config = dict(
    num_hidden_layers=10,
    hidden_size=320,
    n_experts=128,
    experts_per_token=4,
    d_expert=64,
    d_shared_expert=192,
    hidden_act='gelu',
    moe_layers=[0, 1, 2, 3, 4, 5, 6, 7, 8, 9],
    router_score='softmax',
    normalize_top_k=False,
    routed_scale=10.7,
    balance_loss=0.00752,
    balance_bias=False,
    router_bias=True,
    init_std_router=0.0171,
    lr_router=0.000783,
    vocab_size=32768,
    norm='rmsnorm',
    norm_eps=1e-05,
    tie_word_embeddings=False,
    optimizer='adamw',
    learning_rate=0.0011,
    beta1=0.95,
    beta2=0.99,
    batch_tokens=[16384, 32768, 49152],
    max_seq_len=384,
    train_tokens=250400000,
    max_steps=7790,
    dataset='wikipedia_en',
)
Below are experts of layer 2 (counted from 0) of a mixture-of-experts language model. Rows are named router (the router's row for the expert) and show model dimensions 160-239. Each number is 50 + 12 x the weight over its row's rms, rounded and kept within 0 to 99.
After each expert's rows: a language model's description of what the expert responds to; "comes after" lists some tokens at least twice as common just before its tokens as in all text. This comes from a sample of Wikipedia text that the model never trained on. Tokens count by the router's weight.

# expert 24
router:66 47 26 29 24 62 40 51 65 41 68 47 71 32 44 36 30 40 64 56 73 49 52 29 32 40 54 27 51 47 54 59 35 66 61 62 53 49 51 54 40 53 49 33 51 28 54 33 61 30 47 66 52 30 68 53 48 61 75 39 44 45 57 36 41 75 59 48 26 44 74 48 26 57 65 59 51 44 53 61
Description: Final year digit inside parentheses after titles in discographies and works lists, e.g. (199'7'), plus commas, and, and particles like von, di, del.
comes after: "9", " (", "7", "6", "8", "aged"

# expert 29
router:70 57 31 43 32 55 51 46 73 46 76 36 65 47 39 45 39 49 61 55 68 42 46 38 35 29 46 33 60 56 68 54 36 58 52 48 43 44 44 50 44 45 52 56 57 27 41 40 67 28 42 60 61 29 60 70 45 46 70 33 59 28 52 61 64 67 50 46 36 46 67 39 34 47 69 68 54 45 63 43
Description: Trailing zeros and other digits inside pipe-delimited tables of statistics, percentages or election results, such as 10.7, 1.10, 30.
comes after: "1", ".", " ", "0", "8", "2"

# expert 54
router:65 38 29 32 31 57 42 51 59 44 53 49 74 40 45 51 40 46 64 62 66 52 41 32 23 32 64 25 68 52 49 66 42 56 58 61 45 42 35 56 55 56 49 41 62 27 55 29 53 32 41 62 61 40 67 57 44 48 78 48 40 43 54 37 55 70 55 48 26 43 75 45 37 59 70 61 49 43 64 60
Description: Words like also, after, the, is following a subject or name, decimal points in coordinates, and nationality or church adjectives like Anglican, Catholic.
comes after: "1", " and", "See", " St", " or", " See"

# expert 42
router:56 61 39 37 43 65 71 65 46 77 38 26 17 32 48 67 49 59 52 71 57 62 44 63 42 54 71 32 58 59 37 50 60 29 54 51 62 48 35 40 48 44 55 34 43 40 50 40 43 46 21 61 54 75 51 31 50 57 58 60 44 44 49 54 39 50 48 64 38 64 58 52 28 40 61 57 61 64 63 60
Description: First digit of the day or year right after a month name, e.g. October '3', November '1'2, plus However, Coordinates, ISBN.
comes after: " ", " January", ",", " February", " December", " July"

# expert 0
router:72 46 25 33 35 64 58 56 58 35 62 39 64 35 36 39 46 55 65 55 71 42 32 43 32 31 64 29 53 43 56 68 46 56 58 58 44 53 51 54 50 53 56 32 64 26 51 33 55 33 34 61 62 30 69 61 49 64 74 40 42 39 40 48 56 66 51 50 26 41 70 54 35 44 67 60 51 40 61 58
Description: Digits and column pipes inside wiki tables of sports results and statistics, plus ISBN and coordinate digits, e.g. 2'5', 70'5', '|'.
comes after: "0", "5", "2", "–", "4", "6"

# expert 5
router:41 39 44 54 65 62 68 66 60 63 53 48 33 42 52 58 36 51 67 58 46 37 35 55 47 38 33 43 65 61 36 66 45 54 65 45 32 38 56 76 47 73 48 53 42 59 62 44 38 52 30 54 63 52 58 51 69 42 50 68 69 75 58 45 55 42 56 60 57 18 56 50 45 64 64 51 58 34 69 57
Description: Content words after to, was or can in running prose: verbs like own, get, married, number words like three, four, and quantifiers like both, only.
comes after: " to", " was", " can", " not", " and", " were"

# expert 56
router:59 35 28 36 34 55 39 48 55 51 62 38 73 36 44 45 42 50 61 69 75 55 49 39 28 38 62 25 58 37 42 73 35 56 54 53 39 40 43 53 48 61 50 43 51 24 49 30 51 24 48 64 59 37 61 66 48 61 72 48 39 43 53 37 54 61 56 45 27 45 76 42 34 57 67 58 56 45 65 58
Description: Pipe separators between numeric cells in election, sports and filmography tables, especially before votes, percentages or Yes/No.
comes after: "3", ")", "4", "6", "7", "8"

# expert 41
router:64 21 30 37 48 58 55 50 46 33 57 55 58 42 42 48 41 48 37 53 64 54 44 34 40 43 50 36 53 54 39 79 43 61 52 39 46 54 23 40 28 43 56 55 49 45 39 45 41 34 34 36 33 53 58 48 52 63 60 53 63 35 64 42 41 55 73 56 43 74 67 47 34 40 71 48 39 40 58 41
Description: Year and day digits right after month names or dashes in birth, death and office-term dates, such as January 2018, 1868 – 1930.
comes after: " ", "1", "2", "–", " January", "3"

# expert 4
router:68 44 34 31 34 64 40 45 62 45 60 42 76 39 43 46 42 62 64 69 70 55 42 34 26 42 65 27 57 41 46 73 34 60 61 67 45 50 45 50 44 49 52 39 54 27 52 32 50 29 47 66 50 38 67 57 53 51 72 34 42 46 50 45 55 69 48 50 24 39 76 44 37 60 74 55 62 41 59 52
Description: First names and title words starting names (William, Sir, Van), plus separators and category words in election and census tables.
comes after: " |", "-", ":", "\n", " where", "|"

# expert 53
router:67 46 28 38 35 61 40 48 53 47 67 43 68 44 45 46 43 55 66 67 73 47 39 40 26 30 68 30 58 42 50 72 35 55 57 65 44 44 47 57 45 57 54 39 59 26 42 29 45 30 37 70 58 36 61 58 43 53 76 43 40 36 44 48 48 73 50 51 33 40 78 50 31 59 62 61 59 43 66 61
Description: First tokens of sentences or list lines after a line break or period: In, On, He, list hyphens, and Commun- in Communion.
comes after: "\n", ".", ")\n", ".\n", ".\n\n", ";\n"

# expert 39
router:73 38 22 35 35 59 37 57 52 40 65 39 68 47 41 48 40 53 62 64 70 50 41 30 30 43 64 31 62 46 42 74 34 54 63 61 42 52 52 52 48 63 57 39 49 32 49 32 58 33 33 63 52 41 69 62 46 51 73 47 40 41 47 42 58 71 50 44 28 49 76 50 32 49 70 56 54 45 64 54
Description: Bare space tokens after table pipes, colons or dashes, just before a number in stats tables (| 13–17, Deaths: 256), plus Thai letters and heading ends.
comes after: " |", ";", ":", "|", " /", " -"

# expert 35
router:47 56 42 33 53 54 74 47 65 59 48 53 43 69 59 50 37 63 77 57 55 50 47 47 44 41 62 42 54 55 47 47 58 45 79 57 45 58 48 69 55 50 52 41 52 49 65 29 39 34 24 42 67 56 55 58 63 32 59 50 52 45 40 59 66 56 59 70 42 44 69 37 47 29 55 51 52 47 43 56
Description: Sentence-final periods or quotes ending list items, and past participles after was or were, such as released, born, founded, wrote.
comes after: " was", " were", " is", " been", " be", " are"

# expert 6
router:71 48 24 42 34 69 38 44 62 42 71 47 69 43 48 49 47 57 65 55 68 49 34 52 34 47 73 35 45 47 64 69 56 62 61 64 54 49 42 51 47 54 49 30 70 28 37 34 42 44 41 60 65 35 80 56 46 48 72 37 39 50 43 50 56 71 56 61 39 43 76 59 32 65 68 53 55 38 66 50
Description: Last digits of points and counts in league tables, e.g. 2'4' |, plus institution nouns like office, company, Institute, Station, Release.
comes after: "2", " ", "5", "4", "3", "1"

# expert 33
router:64 42 28 32 37 57 43 50 49 40 62 47 73 46 39 53 36 52 67 56 71 49 46 36 25 35 69 26 61 50 53 69 42 63 63 60 37 48 43 55 51 57 52 44 59 26 57 27 47 34 36 67 56 36 68 57 43 51 75 48 41 45 58 47 52 71 60 43 28 40 77 50 34 61 62 62 61 48 62 57
Description: Inner and final digits of vote counts, population and score figures in tables (6,680, 10,984, 5:19), plus list commas.
comes after: " ", "1", "7", "4", "6", "3"

# expert 52
router:63 28 28 24 32 60 43 62 52 46 64 45 63 32 36 50 35 45 65 59 63 52 40 38 25 41 74 30 57 48 54 65 38 61 64 63 50 50 49 57 51 54 46 35 57 31 44 32 53 32 46 62 56 42 64 59 52 50 71 52 41 45 49 38 48 68 52 40 25 50 73 59 35 54 70 54 57 43 55 60
Description: Middle digits of large numbers and times in sports and election tables, such as 1,4|8|0, +13.0, 1:00.
comes after: ",", "4", "7", "6", "5", "3"

# expert 13
router:52 68 31 50 64 61 52 56 43 61 61 55 60 59 26 60 34 60 39 43 73 53 29 60 46 46 64 41 56 50 51 66 55 66 76 64 40 62 65 53 36 69 53 50 47 40 58 37 45 25 34 60 64 41 55 59 52 46 66 62 43 73 56 48 44 52 65 66 64 42 64 48 49 60 72 44 58 33 70 39
Description: Comparative adjectives before "than" (wider, denser, greater) and unit abbreviations after numbers (m, mm, ft), often in species descriptions.
comes after: " was", " a", " is", "-", " were", " are"

# expert 43
router:55 35 53 39 63 49 52 42 48 58 34 21 68 35 65 48 60 45 56 59 55 66 38 37 62 65 61 46 47 44 54 33 51 45 27 45 60 28 39 29 56 21 42 63 64 53 40 27 55 57 59 54 40 49 39 45 46 52 25 33 28 34 59 39 55 52 37 31 58 62 55 51 29 45 40 47 48 58 49 40
Description: Head nouns and pronouns right after the, this or his, such as office, year, club, it, there.
comes after: " the", " The", "The", " this", " his", " that"

# expert 10
router:54 41 31 39 44 48 35 76 41 24 43 82 68 72 36 61 51 46 33 30 57 42 73 56 40 26 41 34 44 30 28 50 63 57 68 50 38 53 53 58 35 50 57 45 59 44 65 46 52 56 50 75 57 39 73 54 37 43 42 52 49 50 49 37 72 61 46 40 62 44 54 27 44 59 64 63 64 37 65 53
Description: The last digit of four-digit years in birth dates, medal tables and species authorities, such as 197|4, 201|6, 184|5.
comes after: "9", "0", "1", "7", "6", "8"

# expert 50
router:51 33 48 51 19 64 44 51 54 46 64 29 58 40 50 66 57 71 40 53 61 54 26 48 35 55 56 48 68 28 42 66 20 77 49 63 55 40 72 71 49 40 48 44 38 67 61 37 55 39 70 63 71 57 72 49 45 47 64 68 52 61 77 28 74 58 60 37 38 46 60 37 62 71 44 47 42 29 55 58
Description: Words inside == section headings of biographies and articles, such as Early life, Career, History, See also, Sources.
comes after: "==", "===", "See", "Early", "°", " See"

# expert 1
router:49 40 44 42 65 61 74 66 59 63 54 57 34 41 40 52 28 57 58 40 52 60 43 50 52 30 64 47 46 59 47 65 61 30 74 44 41 44 81 64 68 46 52 33 46 60 66 42 36 27 26 47 52 62 66 50 67 53 43 60 64 64 38 33 50 49 44 63 55 39 52 43 64 42 66 57 62 42 50 51
Description: Verbs and nouns completing a predicate after to, was, were, not, such as went, returned, role, itself, seem.
comes after: " to", " was", " were", " not", " is", " would"

# expert 7
router:66 39 24 27 30 51 42 53 53 42 65 39 72 46 44 49 43 55 56 52 75 49 54 39 24 36 71 26 60 44 51 70 41 54 63 56 52 45 53 52 56 55 54 39 55 31 44 24 66 27 48 60 53 35 61 60 53 52 73 42 38 47 47 44 51 65 57 43 27 39 77 43 40 57 68 60 50 47 67 58
Description: Byte pieces of Burmese, Thai and Arabic script, and middle digits of years like 2010 and 2023 in lists.
comes after: "2", "1", "S", " +", "^", " c"

# expert 3
router:63 39 25 32 33 66 41 52 53 45 60 38 66 40 47 45 38 43 63 65 71 52 41 39 29 43 72 28 61 45 47 70 38 52 58 55 31 44 47 50 39 47 56 35 59 29 48 27 55 30 36 64 58 33 64 59 41 56 75 41 47 43 57 43 58 66 59 48 33 45 76 47 37 53 66 61 55 44 67 57
Description: Capitalized title words inside names of offices, awards and places (Candidate, Mayor, Sheriff, Friend, Plaza), plus second digits of years and numbers.
comes after: " ", "born", "th", " May", " April", " on"

# expert 60
router:63 47 20 32 41 70 50 47 55 39 46 31 44 35 47 49 31 54 52 68 55 37 30 43 31 43 63 25 58 48 55 58 43 47 61 63 39 48 38 56 49 55 49 42 40 32 53 35 44 40 34 66 59 30 65 58 40 52 71 55 44 50 32 50 41 62 66 33 22 50 77 63 47 58 60 64 43 47 64 38
Description: Pipes starting a table row after a line break, and equals signs in URLs, formulas, notes and InChI strings, e.g. G'='Games.
comes after: " |\n", "\n\n", "\n", ".\n\n", " |\n\n", ")\n\n"

# expert 40
router:56 64 34 34 43 51 63 49 73 52 53 46 55 36 45 61 42 52 39 46 66 67 55 32 47 32 71 28 57 61 41 39 43 31 48 45 48 44 41 50 28 47 61 39 65 31 45 40 44 49 41 72 54 60 42 47 39 51 68 47 19 22 19 55 29 56 65 59 30 69 61 72 36 42 59 55 36 67 61 38
Description: Digits inside dates, especially the day after On and month (October 2|9), year digits, and the adverb also.
comes after: "2", " ", "1", "3", "On", " January"

# expert 61
router:67 47 27 36 40 61 38 48 61 44 68 48 72 43 40 50 41 51 65 69 73 57 43 31 30 38 64 27 52 45 53 68 35 59 57 59 42 53 49 56 48 55 50 37 57 27 53 30 53 30 37 64 67 36 63 61 46 52 74 45 37 40 49 43 58 63 62 50 27 42 73 43 34 64 68 66 63 46 60 62
Description: Town and place names in bulleted lists (Salem, Stephenville), month names, and verbs like served or nominated in biographies.
comes after: "-", " |", "|", " (", ":", " and"

# expert 20
router:64 45 29 33 31 62 41 46 54 45 56 42 68 42 38 48 40 54 66 63 73 48 51 38 25 34 65 29 59 46 44 69 37 55 60 62 45 50 47 48 50 54 54 37 50 29 52 30 57 34 38 63 51 32 65 57 52 51 74 45 40 51 53 38 56 68 59 51 29 46 74 47 37 61 63 64 59 49 68 57
Description: Final year digits in taxonomic author citations (Schepman, 1908; Linnaeus, 1758) and dates, plus opening fragments of proper names like Vin, Gl.
comes after: "1", "2", "0", " (", "°N", ")"